From a checkpoint of a small mixture-of-experts model trained on Wikipedia: 999M tokens.
Below are experts of layer 3 (counted from 0) of a mixture-of-experts language model. Rows are named router (the router's row for the expert), down (a neuron's output weights, with its number) and show model dimensions 384-511. Each number is 200 + 40 x the weight over its row's rms, rounded and kept within 0 to 999.
After each expert's rows: a language model's description of what the expert responds to. This comes from a sample of Wikipedia text that the model never trained on.

# expert 40
router,174,147,242,203,195,128,265,190,201,120,235,281,91,186,243,198,197,252,228,223,145,230,197,196,153,210,216,248,187,195,219,286,185,220,238,203,211,187,167,204,164,217,205,222,210,202,223,219,186,199,208,177,239,195,265,211,141,106,232,255,162,203,117,198,191,199,127,215,168,154,186,149,196,144,206,220,212,187,147,225,198,253,178,212,154,63,203,256,214,219,187,215,244,224,222,189,146,252,189,216,249,197,205,209,170,188,196,171,202,93,178,214,227,203,174,239,264,200,154,211,220,148,174,196,158,180,177,226
down0,198,208,266,266,249,169,206,176,143,118,254,215,174,213,204,196,166,255,170,254,95,240,213,220,243,307,178,339,139,187,238,273,206,227,257,169,194,162,165,265,205,160,158,226,223,182,139,189,257,221,218,198,273,188,209,125,244,140,221,268,221,236,164,236,187,134,213,184,277,165,186,193,239,211,173,198,216,140,132,237,241,250,187,240,149,130,200,173,238,262,161,224,192,171,331,167,226,242,226,225,212,197,208,228,169,202,197,143,164,154,199,219,238,267,130,280,135,221,200,192,142,154,152,155,173,239,192,197
down1,135,193,197,202,209,188,256,291,259,230,259,199,227,259,147,131,169,203,166,190,239,206,170,188,145,127,148,246,197,181,185,171,146,216,130,221,206,221,127,138,251,172,228,144,171,230,269,255,203,232,194,214,240,217,237,213,153,207,175,174,177,182,209,203,259,206,208,191,164,167,171,121,198,237,184,181,160,204,168,209,130,244,181,196,251,232,163,227,212,251,163,234,185,122,155,172,173,184,179,268,178,250,192,178,307,231,209,166,215,174,235,224,188,175,245,186,181,228,153,232,229,228,260,180,156,213,231,221
down2,291,184,197,170,255,148,251,218,230,219,203,222,179,237,190,177,172,192,210,235,209,221,162,155,194,250,149,276,163,152,190,113,256,216,132,230,198,132,216,246,281,187,156,229,174,275,247,181,204,137,178,135,205,227,305,195,197,187,180,198,154,244,190,259,228,104,181,102,280,179,181,219,205,211,240,128,290,159,236,169,180,251,194,235,151,181,231,160,253,164,126,151,221,153,215,229,160,177,209,205,220,278,193,183,221,192,208,162,283,61,176,206,205,233,196,223,153,143,212,236,151,173,223,187,231,188,211,234
down3,170,164,173,264,201,211,193,223,185,217,205,222,185,265,230,230,178,240,259,211,182,286,234,211,278,241,126,246,214,188,258,255,205,150,247,224,256,204,165,209,162,165,251,230,143,202,194,180,193,164,179,221,254,139,241,163,194,171,181,266,221,214,190,202,206,272,218,174,268,250,133,251,198,205,214,174,204,194,196,177,217,187,133,145,192,191,256,170,245,211,225,197,220,203,188,223,218,154,136,232,208,184,296,196,331,202,230,243,199,146,199,170,207,188,147,195,183,229,142,263,149,230,206,117,181,240,162,190
down4,228,213,194,141,247,164,231,262,235,219,276,195,215,188,174,168,283,205,208,259,271,213,209,225,161,187,210,199,179,211,208,218,236,203,177,273,218,201,177,143,200,162,194,180,222,188,245,181,214,239,240,186,269,184,207,219,145,247,202,195,201,163,211,192,166,144,273,203,222,161,174,134,152,143,130,208,136,98,166,258,229,195,221,180,194,208,210,142,243,156,178,167,165,171,197,132,146,208,128,231,267,206,224,207,195,149,134,214,260,192,248,216,213,168,206,226,132,136,235,157,254,201,263,189,229,229,171,224
Word-start stems

# expert 38
router,168,192,215,172,189,233,218,206,222,143,156,142,212,216,282,203,187,149,200,207,174,242,138,144,185,144,174,172,210,187,202,232,169,141,256,206,220,210,180,141,229,211,191,196,235,213,225,238,211,249,292,242,179,240,238,232,177,246,208,241,166,169,182,253,194,209,187,208,190,255,232,167,232,232,198,201,179,216,164,185,116,164,167,177,237,227,212,246,203,158,170,148,247,235,192,210,156,122,217,171,226,225,204,213,174,162,165,169,159,197,226,176,159,111,177,180,193,175,207,232,242,191,266,198,184,207,224,115
down0,135,161,224,193,221,153,177,186,195,257,249,221,224,144,204,166,265,262,214,240,179,190,175,108,265,174,137,157,264,204,223,174,234,273,170,191,187,264,149,193,230,258,172,172,224,231,217,261,209,267,192,175,177,143,174,213,197,168,190,245,134,221,195,202,143,178,229,202,206,202,215,222,184,199,160,196,205,198,191,196,192,229,257,167,264,178,182,201,197,190,209,239,206,206,306,183,195,270,202,147,205,167,178,201,167,252,250,179,221,222,176,205,232,231,167,169,248,188,168,220,215,157,108,244,205,204,206,195
down1,153,200,203,229,169,235,245,202,160,190,77,216,218,227,288,281,197,160,151,227,251,198,136,165,150,173,176,263,219,53,212,184,216,132,263,169,202,147,187,169,231,240,278,202,191,227,213,179,234,250,179,223,200,232,175,206,173,228,184,157,175,118,213,279,210,170,185,199,199,292,200,212,246,210,157,190,226,217,188,178,191,181,102,250,156,248,181,171,136,259,252,172,212,179,157,226,216,176,263,216,227,171,237,196,296,184,221,157,170,210,186,168,222,163,254,208,193,176,174,146,216,203,239,214,168,222,206,214
down2,236,176,148,210,173,167,173,231,211,153,188,207,188,206,250,194,275,208,201,197,226,129,170,243,165,159,232,194,147,238,189,176,154,178,311,181,195,230,140,208,209,207,272,212,164,192,207,181,263,260,225,179,151,231,249,158,184,159,166,234,187,217,143,189,176,179,206,219,181,247,221,180,181,221,131,263,238,167,230,208,234,132,193,275,188,172,87,175,216,222,224,183,194,200,154,154,208,217,177,169,243,180,235,157,179,217,268,257,248,214,268,277,190,143,168,131,218,234,166,202,184,208,227,240,191,143,245,212
down3,209,259,199,248,232,223,196,229,241,178,155,158,202,241,252,194,104,220,213,224,271,217,184,191,206,192,249,182,133,148,175,180,176,178,112,218,158,247,186,152,210,271,245,196,155,228,208,268,213,213,180,151,249,239,200,212,235,218,219,191,121,230,203,228,264,123,230,180,192,249,206,235,196,231,131,183,271,195,214,195,201,173,185,175,209,262,207,163,167,153,210,214,162,114,170,180,172,199,200,209,182,168,242,247,160,211,150,257,233,209,191,200,250,193,167,273,234,258,241,121,253,271,138,210,223,197,160,172
down4,183,166,164,191,286,243,164,214,207,196,263,121,218,183,158,200,180,264,197,205,163,229,140,132,286,177,139,218,227,126,208,210,196,240,112,188,143,232,187,179,187,229,162,228,170,216,179,182,201,192,240,163,236,124,257,189,208,225,205,239,184,133,227,234,170,150,258,143,219,162,186,293,194,148,191,174,242,203,144,188,174,149,173,154,189,170,201,155,206,204,249,224,259,224,156,268,201,223,162,194,212,237,172,223,92,207,172,201,217,259,213,203,270,252,120,256,183,207,167,194,236,186,184,204,216,264,204,241
Participles, months, field labels

# expert 8
router,186,168,235,171,213,197,221,203,233,186,72,242,165,174,185,178,219,220,204,154,220,170,218,230,146,234,244,159,211,176,184,161,319,246,185,227,203,197,194,169,159,141,213,167,193,212,234,197,166,190,209,163,219,145,115,153,251,261,174,199,185,167,214,202,196,209,176,206,181,203,214,246,216,164,182,116,266,297,170,222,294,312,185,222,229,270,237,199,256,204,244,144,180,152,204,227,184,184,243,160,176,249,263,297,123,307,173,250,197,206,230,163,169,262,212,255,217,212,162,211,249,144,248,239,216,192,220,167
down0,224,177,208,144,273,194,143,164,231,251,221,162,225,181,190,208,181,201,237,190,181,145,227,196,255,164,146,183,229,250,208,302,159,265,175,204,202,236,222,218,256,215,178,203,210,198,173,294,232,287,176,229,260,209,301,220,151,192,138,191,222,193,160,189,166,158,175,180,190,243,202,186,142,176,252,282,226,174,163,188,172,196,212,178,90,203,201,162,110,208,198,201,288,276,180,163,192,179,214,231,139,253,218,94,228,211,196,192,254,257,217,184,174,149,123,262,136,163,161,176,187,175,160,156,207,240,235,230
down1,240,191,229,224,174,262,212,173,256,263,260,200,166,194,167,130,202,150,170,149,188,173,192,180,248,223,262,152,186,207,220,190,171,219,184,239,191,223,159,164,165,305,232,155,157,257,254,258,263,239,220,179,235,227,260,199,141,192,58,175,172,289,195,261,250,240,191,217,201,287,212,234,226,214,217,219,204,235,232,144,115,163,151,138,234,237,188,218,171,184,249,213,157,270,178,123,159,196,168,190,217,183,195,188,214,185,163,200,235,244,260,200,157,217,204,242,237,197,203,233,188,214,196,157,157,286,203,157
down2,176,194,217,217,148,194,150,221,228,172,128,206,174,220,202,184,238,206,212,240,202,206,188,175,160,189,233,206,107,203,189,118,315,117,155,230,164,127,235,162,138,155,254,146,248,193,173,166,189,128,170,194,214,194,212,192,239,200,165,224,175,222,190,191,206,182,162,197,188,209,257,230,208,223,153,190,246,269,211,149,264,288,222,208,279,265,194,176,298,207,222,188,99,202,197,186,199,214,172,155,202,160,164,207,58,202,284,159,177,242,174,132,142,268,180,281,181,252,183,202,224,174,250,264,215,211,189,239
down3,196,199,191,128,218,204,173,235,144,194,245,200,238,225,208,199,228,253,226,234,126,213,202,192,168,152,233,189,201,286,217,174,123,125,203,297,180,246,228,244,231,183,189,197,231,180,228,158,193,190,146,201,245,174,210,201,179,192,234,306,241,194,195,129,210,135,249,235,213,168,195,200,206,227,175,215,253,177,216,259,201,180,248,276,274,129,224,169,212,179,162,232,188,232,122,169,193,165,255,252,230,151,187,219,304,258,222,195,216,216,204,204,214,188,160,137,243,204,198,206,276,197,213,110,224,168,152,182
down4,183,152,220,196,210,196,219,208,242,205,55,155,139,190,188,198,220,186,240,157,206,149,216,185,199,199,243,237,174,267,198,181,259,124,135,191,177,224,251,154,184,209,220,148,207,172,195,294,206,228,145,190,250,201,250,164,186,174,137,188,196,222,197,232,179,204,198,232,210,169,182,213,212,163,252,183,203,238,201,122,269,250,205,242,185,217,197,198,269,197,240,199,193,187,246,197,209,254,156,161,156,230,203,161,78,185,150,233,176,218,267,147,220,239,166,254,192,204,194,129,182,98,248,241,199,246,179,252
Line breaks, clause commas

# expert 17
router,173,143,191,209,240,155,191,244,213,187,165,240,199,117,208,227,169,219,221,203,164,198,262,248,150,115,209,217,166,242,237,282,233,153,257,213,230,145,191,166,161,178,214,177,172,209,209,215,204,185,180,200,191,206,268,269,151,234,163,263,221,172,150,211,169,214,166,196,166,281,245,152,246,185,176,237,199,189,202,273,178,213,158,145,211,180,201,218,188,142,178,125,251,254,206,187,185,219,265,168,211,261,234,248,220,154,149,169,246,190,216,141,202,95,161,229,210,135,159,252,200,189,234,224,179,141,256,228
down0,195,252,166,220,250,169,228,224,157,244,253,201,178,227,173,220,208,201,182,238,273,192,120,229,232,179,216,261,202,188,284,243,226,172,207,183,179,181,183,260,228,221,239,204,262,220,175,139,194,188,193,231,184,203,198,242,179,223,168,184,168,228,215,203,192,182,161,294,176,225,229,242,227,165,187,212,197,235,196,160,203,164,243,153,112,238,161,232,293,233,217,167,218,235,147,225,162,232,158,184,212,231,131,218,179,203,258,196,217,255,169,131,256,220,137,128,208,196,224,217,221,179,277,217,198,256,209,206
down1,222,260,253,195,196,247,187,184,199,197,226,191,216,149,207,141,202,194,204,164,216,223,198,135,312,275,151,220,199,230,247,205,205,207,225,228,296,228,190,250,85,221,260,151,235,228,170,206,153,189,207,232,189,204,148,238,232,176,248,232,180,232,249,194,194,191,161,188,110,140,193,195,216,157,177,283,256,242,216,188,197,213,161,180,145,309,198,265,206,239,280,182,213,191,253,218,140,168,207,122,220,284,182,252,182,179,236,176,272,243,141,127,199,209,212,165,167,155,184,196,170,164,209,242,192,227,214,169
down2,172,144,158,177,240,214,158,234,251,218,211,150,162,151,241,86,239,236,133,251,253,172,203,189,163,206,227,283,193,210,162,184,167,244,193,225,182,226,219,161,211,230,215,224,204,173,191,197,288,194,165,204,192,206,226,174,237,213,170,184,228,229,197,181,192,177,244,145,189,253,126,274,164,164,136,166,129,243,223,107,248,190,245,211,206,292,255,148,268,222,209,274,235,153,191,139,234,202,170,171,235,141,148,204,205,220,211,181,237,183,178,217,202,192,238,239,204,280,253,144,167,156,271,139,262,206,208,258
down3,268,248,184,190,203,211,253,189,159,306,214,206,187,229,169,262,211,127,243,178,269,223,186,245,217,117,155,217,238,226,244,128,268,147,185,248,213,191,167,280,169,123,194,226,146,160,225,252,161,207,234,140,194,295,149,156,173,149,228,223,276,149,193,235,204,200,210,163,175,150,174,188,221,209,248,183,198,230,222,195,172,191,207,247,160,208,224,152,208,179,153,224,179,265,191,170,237,149,160,182,165,218,244,190,145,141,232,125,181,217,195,205,155,206,170,171,174,114,175,315,172,166,116,255,170,220,166,173
down4,179,211,194,187,179,188,174,185,157,176,176,233,236,151,234,191,235,244,258,196,137,194,237,223,191,210,190,223,238,182,239,220,194,235,202,256,160,155,183,163,145,133,216,184,178,198,223,193,287,258,228,274,128,221,232,239,245,169,207,138,166,185,257,163,226,222,202,171,178,173,220,243,174,206,128,176,199,89,216,169,247,182,197,163,272,215,164,226,224,165,105,187,159,226,178,202,166,193,181,187,232,136,131,114,160,197,207,205,206,116,188,177,203,179,176,283,161,251,256,187,182,178,143,212,175,141,157,178
Auxiliaries and main verbs

# expert 13
router,189,182,212,234,230,295,271,189,273,64,67,226,140,189,163,183,158,259,174,192,242,147,184,185,232,207,184,233,249,248,108,233,190,244,178,177,160,196,187,179,253,189,173,177,148,230,208,163,159,216,190,177,201,172,198,184,181,145,225,120,110,276,160,233,216,150,197,247,200,194,187,198,247,225,219,156,198,236,182,260,160,205,162,198,239,213,225,154,173,214,224,143,210,246,206,158,175,205,267,242,175,205,212,233,177,212,207,256,143,187,140,192,230,211,218,161,259,153,255,268,218,208,176,235,216,211,240,211
down0,133,160,186,181,158,132,172,200,199,271,269,172,224,160,198,159,155,238,208,183,177,154,240,151,179,214,245,186,263,234,246,127,181,167,225,223,156,138,213,132,216,243,184,228,216,240,223,184,270,238,228,192,142,205,199,205,169,172,161,217,194,201,213,188,221,237,165,203,125,211,163,275,219,205,224,185,164,225,178,210,231,235,200,181,234,191,218,179,183,195,130,181,188,252,151,160,181,307,171,144,255,215,290,141,214,219,165,212,197,191,198,219,234,205,212,220,140,165,163,191,249,220,164,167,213,215,159,228
down1,238,173,163,178,244,211,201,189,244,190,186,215,244,206,228,230,192,179,246,219,189,178,123,234,184,266,204,270,202,155,176,223,189,258,202,171,194,191,139,167,224,158,108,216,207,221,178,191,216,130,187,146,95,212,199,211,195,83,273,240,196,157,209,119,161,233,200,169,197,190,225,212,177,140,160,160,241,167,225,248,189,238,202,214,204,212,244,302,215,160,190,231,191,173,247,304,291,245,215,202,175,212,206,183,154,307,179,215,199,187,147,173,222,161,281,195,119,166,217,177,185,219,183,267,173,196,207,235
down2,137,230,198,231,179,237,275,122,268,250,241,141,225,175,148,99,222,241,210,149,215,199,201,158,112,175,204,207,207,200,168,176,218,195,186,183,166,182,247,147,132,232,260,165,256,195,187,144,195,285,264,188,233,217,232,226,200,271,196,211,228,215,210,135,188,209,121,197,166,246,142,248,166,257,196,166,218,205,213,154,172,256,224,186,159,164,194,224,238,197,199,135,190,207,176,120,148,230,263,186,239,246,324,144,254,200,212,194,210,176,132,164,211,191,236,244,177,114,243,246,242,192,224,165,250,170,257,207
down3,159,161,207,130,247,218,187,202,242,153,238,217,213,166,243,194,275,184,248,196,201,175,185,229,145,194,211,246,202,183,213,202,215,147,169,221,237,225,121,208,254,179,152,171,153,197,159,204,246,203,201,189,139,152,189,245,273,247,268,253,191,145,163,187,175,162,236,222,195,186,174,245,174,149,219,178,259,235,241,195,164,221,188,229,180,257,233,279,259,206,218,234,195,203,191,192,165,213,247,151,257,167,201,200,125,200,171,221,242,218,185,212,232,166,212,168,104,162,260,191,195,193,180,244,219,244,255,194
down4,182,167,186,209,211,190,183,218,165,165,114,256,152,178,187,231,218,230,177,238,110,247,206,218,174,189,192,204,197,166,236,199,249,111,202,166,214,191,127,260,121,252,196,167,204,184,217,245,157,160,202,269,185,189,209,143,176,126,207,157,174,187,225,217,230,188,203,203,232,171,214,156,186,222,165,155,204,196,186,164,242,184,197,188,130,202,258,223,199,185,248,276,153,257,230,200,226,246,150,188,221,219,244,198,241,208,283,178,189,222,266,198,163,154,211,161,240,187,248,175,212,206,161,178,124,171,218,157
Line breaks, section headings

# expert 16
router,204,195,239,214,198,116,326,199,215,174,150,154,145,200,203,136,192,285,209,139,188,216,304,175,193,240,189,229,160,166,271,224,212,261,222,199,241,201,185,211,154,241,147,176,191,220,163,229,140,218,181,177,171,158,195,193,208,136,231,239,228,228,176,158,197,195,142,243,167,264,164,181,200,188,218,265,227,183,185,270,174,176,185,256,195,159,273,236,208,168,225,161,283,206,219,203,116,187,167,218,149,212,134,241,159,199,176,188,173,111,196,233,182,179,116,223,255,166,162,230,236,181,138,209,282,122,180,241
down0,98,206,179,240,150,261,201,250,186,235,240,183,211,237,223,310,174,128,242,205,246,213,253,145,205,259,252,148,194,238,215,200,170,111,216,161,193,223,154,150,236,174,184,258,158,142,161,236,256,176,145,208,207,262,152,238,198,138,171,192,209,275,143,136,191,228,194,187,171,158,261,198,201,212,216,205,213,150,213,242,179,154,206,149,304,215,219,230,235,168,227,259,213,222,213,179,144,253,196,240,162,157,256,189,151,203,225,236,195,215,151,213,141,239,204,200,228,134,228,243,244,229,209,196,201,194,223,198
down1,131,168,128,232,259,98,237,189,218,205,236,169,184,181,204,223,163,174,198,275,228,160,208,187,173,184,201,169,176,163,177,253,202,211,189,149,163,190,220,237,251,173,256,153,176,188,242,204,243,167,201,165,234,231,207,206,223,188,151,238,212,233,219,163,209,239,173,257,259,251,169,205,229,160,261,198,182,119,188,261,150,241,229,137,216,233,215,199,221,226,162,97,217,203,221,159,190,151,176,217,145,205,152,177,211,234,192,181,225,185,150,181,155,226,189,184,263,185,249,196,217,265,218,140,209,196,129,159
down2,161,284,157,168,264,151,249,213,199,232,164,209,247,230,160,244,276,198,173,169,196,167,213,211,231,211,242,201,176,198,192,225,245,145,150,299,247,165,160,217,163,175,250,148,122,155,247,226,190,176,244,217,223,170,177,253,205,143,183,197,225,214,152,166,159,321,218,266,156,159,188,234,226,183,234,270,165,216,186,210,191,175,226,257,110,207,231,196,213,191,143,175,261,278,256,242,141,152,186,188,264,225,247,229,161,150,188,192,220,206,254,170,262,96,106,241,211,202,278,199,195,248,169,180,259,184,248,164
down3,218,181,246,189,246,224,247,231,211,319,216,217,130,258,260,237,153,237,224,258,215,215,244,171,235,261,114,191,134,257,217,138,171,219,141,211,195,257,167,155,234,215,203,179,204,260,204,187,230,213,169,213,150,193,191,218,211,147,186,196,130,303,228,222,198,176,162,196,154,168,162,176,224,174,159,161,220,139,233,134,132,143,248,190,239,211,178,236,203,239,140,183,157,194,251,131,187,208,161,201,253,172,226,138,340,215,210,231,176,157,174,181,130,152,162,164,176,179,147,240,136,284,197,245,207,173,148,232
down4,242,185,172,197,240,185,260,303,197,215,151,210,210,253,250,199,217,252,225,221,207,213,215,199,277,249,199,253,171,199,222,192,160,204,204,176,218,219,175,276,182,206,136,225,190,219,232,185,194,264,157,180,260,215,169,94,172,208,205,229,252,211,174,205,201,112,175,154,228,209,166,226,218,206,248,163,185,96,223,222,215,192,206,216,212,155,197,141,216,177,174,192,190,191,281,222,162,232,208,204,218,273,204,155,191,232,148,286,216,151,182,205,155,183,142,222,207,268,234,132,185,220,180,145,196,204,178,216
Name-initial word pieces

# expert 12
router,230,202,242,185,173,192,282,180,225,202,158,226,150,196,180,193,169,209,188,108,177,173,225,268,227,197,187,104,247,226,140,241,153,221,215,200,185,192,235,223,204,162,325,153,198,137,202,216,275,150,187,199,236,152,162,217,178,144,234,235,127,263,242,274,177,219,146,191,176,155,190,155,197,216,174,155,128,205,207,259,135,230,168,239,245,159,220,208,140,188,246,223,119,167,194,244,195,252,203,255,193,234,208,139,206,195,265,184,258,196,234,229,214,184,209,241,171,219,249,137,196,139,156,151,189,180,241,191
down0,249,227,86,195,169,205,229,245,210,222,187,203,134,261,207,148,218,173,251,235,212,176,257,216,192,181,179,150,106,266,172,141,165,210,231,204,209,210,246,187,239,243,212,168,253,196,244,199,193,215,246,197,210,224,137,135,160,167,231,203,166,214,193,205,250,165,321,238,238,179,240,145,158,134,213,201,215,292,221,244,146,155,193,194,207,179,189,165,212,151,185,183,211,238,214,150,171,144,239,202,140,167,203,229,215,197,173,214,234,186,94,227,152,196,233,207,185,219,260,266,157,105,238,151,267,210,114,194
down1,209,186,194,149,244,251,122,125,206,227,223,204,215,179,195,167,230,228,241,162,176,153,280,194,238,101,225,228,245,219,125,154,246,161,164,189,142,217,118,177,188,183,192,210,204,179,188,246,214,176,213,191,216,182,237,243,197,188,119,158,191,178,176,211,262,200,202,195,168,192,158,124,173,166,244,77,197,183,157,174,210,198,159,184,198,224,131,215,181,251,239,141,240,208,221,197,137,162,113,157,250,214,187,246,235,171,276,251,187,209,212,231,222,210,241,235,224,179,161,181,176,189,292,142,96,162,82,162
down2,173,191,182,195,173,160,261,86,239,171,192,186,235,114,197,245,218,209,198,194,117,177,239,144,198,240,217,265,208,231,193,234,180,259,218,183,193,222,124,204,174,256,228,269,155,94,109,189,222,213,214,175,205,232,240,215,212,182,160,188,201,188,194,141,301,210,193,188,189,244,208,208,285,206,261,234,279,177,170,177,152,156,174,207,150,203,274,191,159,210,187,148,272,274,159,235,147,167,137,263,215,205,286,201,113,177,150,179,239,256,226,203,217,210,232,275,195,201,241,128,286,191,145,303,204,239,188,240
down3,216,168,199,196,49,214,242,145,189,226,113,193,176,231,207,261,184,178,169,84,202,232,206,229,153,236,262,100,241,192,135,229,203,235,233,208,203,179,190,258,162,181,284,199,208,128,218,174,257,147,161,195,209,178,132,211,213,174,243,226,191,215,259,232,183,204,185,175,210,156,202,206,239,130,179,197,172,283,171,232,182,217,173,172,206,196,179,233,144,213,184,225,147,183,220,264,219,274,199,233,139,237,219,208,229,138,255,244,295,227,176,195,224,186,236,272,152,213,252,152,156,144,164,178,190,185,194,214
down4,211,222,303,182,245,220,124,210,191,175,260,244,252,166,276,175,173,191,225,133,244,218,216,220,205,210,180,212,183,227,181,238,246,149,109,186,214,242,222,220,278,149,214,162,140,190,142,222,166,210,162,165,256,189,182,164,269,190,199,177,175,212,264,221,177,207,200,271,190,275,166,206,196,204,159,185,268,155,195,142,272,246,219,208,176,185,226,198,173,259,198,191,141,222,209,193,239,192,239,228,192,201,190,210,190,181,222,203,171,172,164,171,187,131,117,201,209,162,167,135,214,192,235,91,101,203,212,195
Line breaks, year parentheses

# expert 11
router,211,140,266,224,225,195,190,189,169,235,214,187,185,260,190,294,273,205,165,236,159,216,267,191,212,290,187,300,150,131,210,196,166,214,237,172,125,160,253,227,281,231,134,237,161,191,218,209,207,229,198,212,127,235,218,253,192,216,220,202,151,164,179,209,205,187,230,131,160,135,160,212,208,256,269,178,167,238,248,157,223,238,130,253,241,241,136,174,152,238,166,249,175,158,240,181,270,205,196,230,204,135,159,137,239,222,250,225,182,159,147,261,188,256,172,218,154,232,216,242,187,242,267,187,165,230,205,188
down0,217,164,263,288,188,217,221,190,271,173,215,224,225,132,212,249,155,166,197,200,191,127,172,198,248,219,189,293,154,163,190,291,164,200,307,174,164,221,212,186,147,207,196,208,210,214,236,250,199,235,177,269,229,133,235,235,155,234,222,180,179,194,178,210,225,178,226,173,129,131,159,224,189,184,227,197,234,225,228,147,223,193,139,244,286,166,215,241,212,217,183,177,170,234,242,170,207,208,157,230,169,195,128,207,314,227,303,238,148,144,161,168,235,209,212,179,182,254,106,235,239,187,153,212,208,214,213,153
down1,204,189,218,172,235,190,170,221,193,194,143,250,156,166,200,294,250,260,188,150,220,211,203,198,212,264,242,223,188,184,158,172,135,209,156,167,120,171,187,156,202,179,166,162,243,206,160,123,165,187,166,172,231,199,143,194,202,137,139,218,224,219,251,175,137,236,223,188,222,197,266,226,151,204,198,218,154,155,142,264,187,264,193,243,151,237,253,267,187,138,185,264,187,180,161,141,165,231,239,257,209,202,200,225,104,244,284,185,212,201,201,206,225,194,174,244,219,181,262,301,181,195,236,148,221,213,212,214
down2,191,141,191,224,235,142,194,201,195,239,152,181,221,235,221,225,266,216,162,238,200,112,274,183,136,181,168,226,207,141,186,157,224,194,223,149,122,252,285,209,235,216,221,253,200,164,153,229,184,178,219,153,176,232,222,257,177,199,195,182,108,176,226,181,125,192,173,135,120,180,293,156,176,222,236,243,214,257,184,183,153,254,161,251,223,209,176,189,176,172,214,191,239,145,167,222,259,223,250,224,202,147,247,205,181,241,140,240,216,248,170,202,202,252,252,256,214,198,241,226,140,196,222,244,205,249,155,218
down3,216,134,170,195,226,184,235,192,182,197,214,195,252,211,151,234,265,207,153,213,220,154,225,168,183,226,158,206,213,178,208,216,185,187,212,194,177,225,282,264,201,215,169,228,189,256,214,177,216,256,184,162,135,188,225,240,234,200,255,170,163,198,238,235,176,218,194,180,148,194,274,187,200,206,285,264,236,303,203,257,142,235,210,276,226,260,176,142,155,178,194,197,236,185,164,182,224,315,220,152,183,189,214,195,207,293,125,266,221,208,106,219,223,243,294,233,225,199,230,219,193,197,217,170,209,237,202,143
down4,184,134,262,190,243,154,224,205,197,220,163,246,221,113,233,240,257,239,186,237,202,187,163,184,231,190,203,275,192,156,149,244,141,215,203,176,133,152,228,225,187,266,157,276,179,158,165,209,154,293,130,182,231,164,219,214,202,227,213,239,225,201,204,125,209,204,222,192,155,133,178,203,240,137,231,195,210,252,259,174,169,218,159,220,213,220,197,174,181,185,205,172,235,193,227,130,156,243,214,264,190,235,210,250,208,204,199,285,110,131,172,152,263,266,215,230,199,185,261,186,256,137,196,182,191,212,175,234
Conjunctions and connectives

# expert 52
router,189,176,226,266,192,151,210,244,268,135,161,229,169,176,216,221,215,223,209,139,209,218,236,179,134,175,221,190,158,176,237,262,219,191,221,238,248,208,177,199,197,217,269,209,187,246,223,215,144,183,225,155,211,200,283,245,207,187,225,222,190,256,169,161,185,172,199,219,157,270,209,145,198,205,182,239,224,190,150,226,185,169,203,192,193,138,148,288,194,172,202,161,237,222,214,233,182,169,244,232,229,276,209,226,256,166,201,200,200,150,256,196,228,109,164,232,270,165,108,263,216,208,200,197,195,239,201,257
down0,193,198,220,214,159,218,202,215,194,152,228,191,208,191,224,220,160,214,180,168,153,202,184,216,185,218,242,146,209,184,216,151,214,218,120,238,232,254,250,107,192,234,240,234,178,259,218,221,227,260,226,187,235,215,199,206,229,229,265,285,224,102,182,183,139,188,197,185,123,153,141,197,170,257,205,255,183,120,232,223,163,206,263,140,215,162,189,215,266,221,188,124,133,214,202,180,147,182,249,211,141,198,183,276,139,222,206,157,129,219,239,224,214,225,215,169,130,222,199,188,93,177,211,217,184,239,199,179
down1,195,161,205,226,237,176,241,305,207,307,150,139,172,151,189,164,176,140,139,310,225,227,254,191,206,193,126,177,219,129,171,243,202,237,208,243,193,233,174,229,228,244,148,187,187,200,113,168,228,160,239,138,232,193,160,151,273,187,228,139,218,151,194,185,145,214,229,188,176,193,177,207,156,208,215,241,192,198,176,192,127,191,164,186,266,242,129,231,186,239,184,234,132,207,172,232,180,131,224,198,220,191,176,212,228,152,198,134,136,183,211,155,161,273,236,147,167,185,256,247,194,114,189,224,199,163,185,252
down2,178,257,261,253,207,250,133,144,160,231,242,201,84,183,292,211,139,115,223,200,223,195,175,209,192,265,159,191,196,167,202,186,183,278,197,225,254,189,186,211,180,185,218,186,258,199,200,203,169,226,209,239,182,185,255,119,220,234,194,182,198,180,157,189,209,113,227,220,188,216,194,150,220,220,274,199,107,220,133,171,221,200,183,190,242,140,155,194,244,192,216,201,145,204,169,231,184,282,176,185,193,173,225,189,155,155,137,199,233,221,250,198,242,217,160,277,123,187,206,193,255,206,250,192,184,211,219,243
down3,88,166,151,254,248,264,209,226,169,193,280,230,216,161,163,202,182,251,188,109,192,257,237,211,229,195,172,167,178,167,189,203,232,188,250,169,173,129,205,236,256,155,196,198,209,108,189,259,219,138,226,215,161,179,327,179,211,190,138,238,139,180,190,257,167,187,207,188,149,177,245,214,217,196,171,273,141,225,260,184,176,154,136,224,140,214,275,160,207,162,230,252,232,230,187,206,163,304,174,249,178,166,170,145,229,221,206,213,162,224,163,260,304,204,138,201,216,269,251,161,123,183,186,193,304,163,224,215
down4,196,150,214,217,196,133,245,207,202,193,148,185,212,198,217,214,233,227,180,108,255,193,218,162,129,189,220,101,178,208,231,167,191,282,130,253,216,273,144,184,246,194,199,208,214,251,262,156,116,197,215,241,288,244,242,160,180,232,218,248,142,151,202,171,89,228,228,245,138,222,112,186,225,206,228,159,250,121,253,215,172,220,286,145,181,175,185,214,218,200,174,172,192,209,204,215,211,220,257,167,226,170,222,254,207,231,219,129,192,235,192,182,263,263,271,119,198,205,213,226,195,122,226,164,172,195,243,119
Function words in prose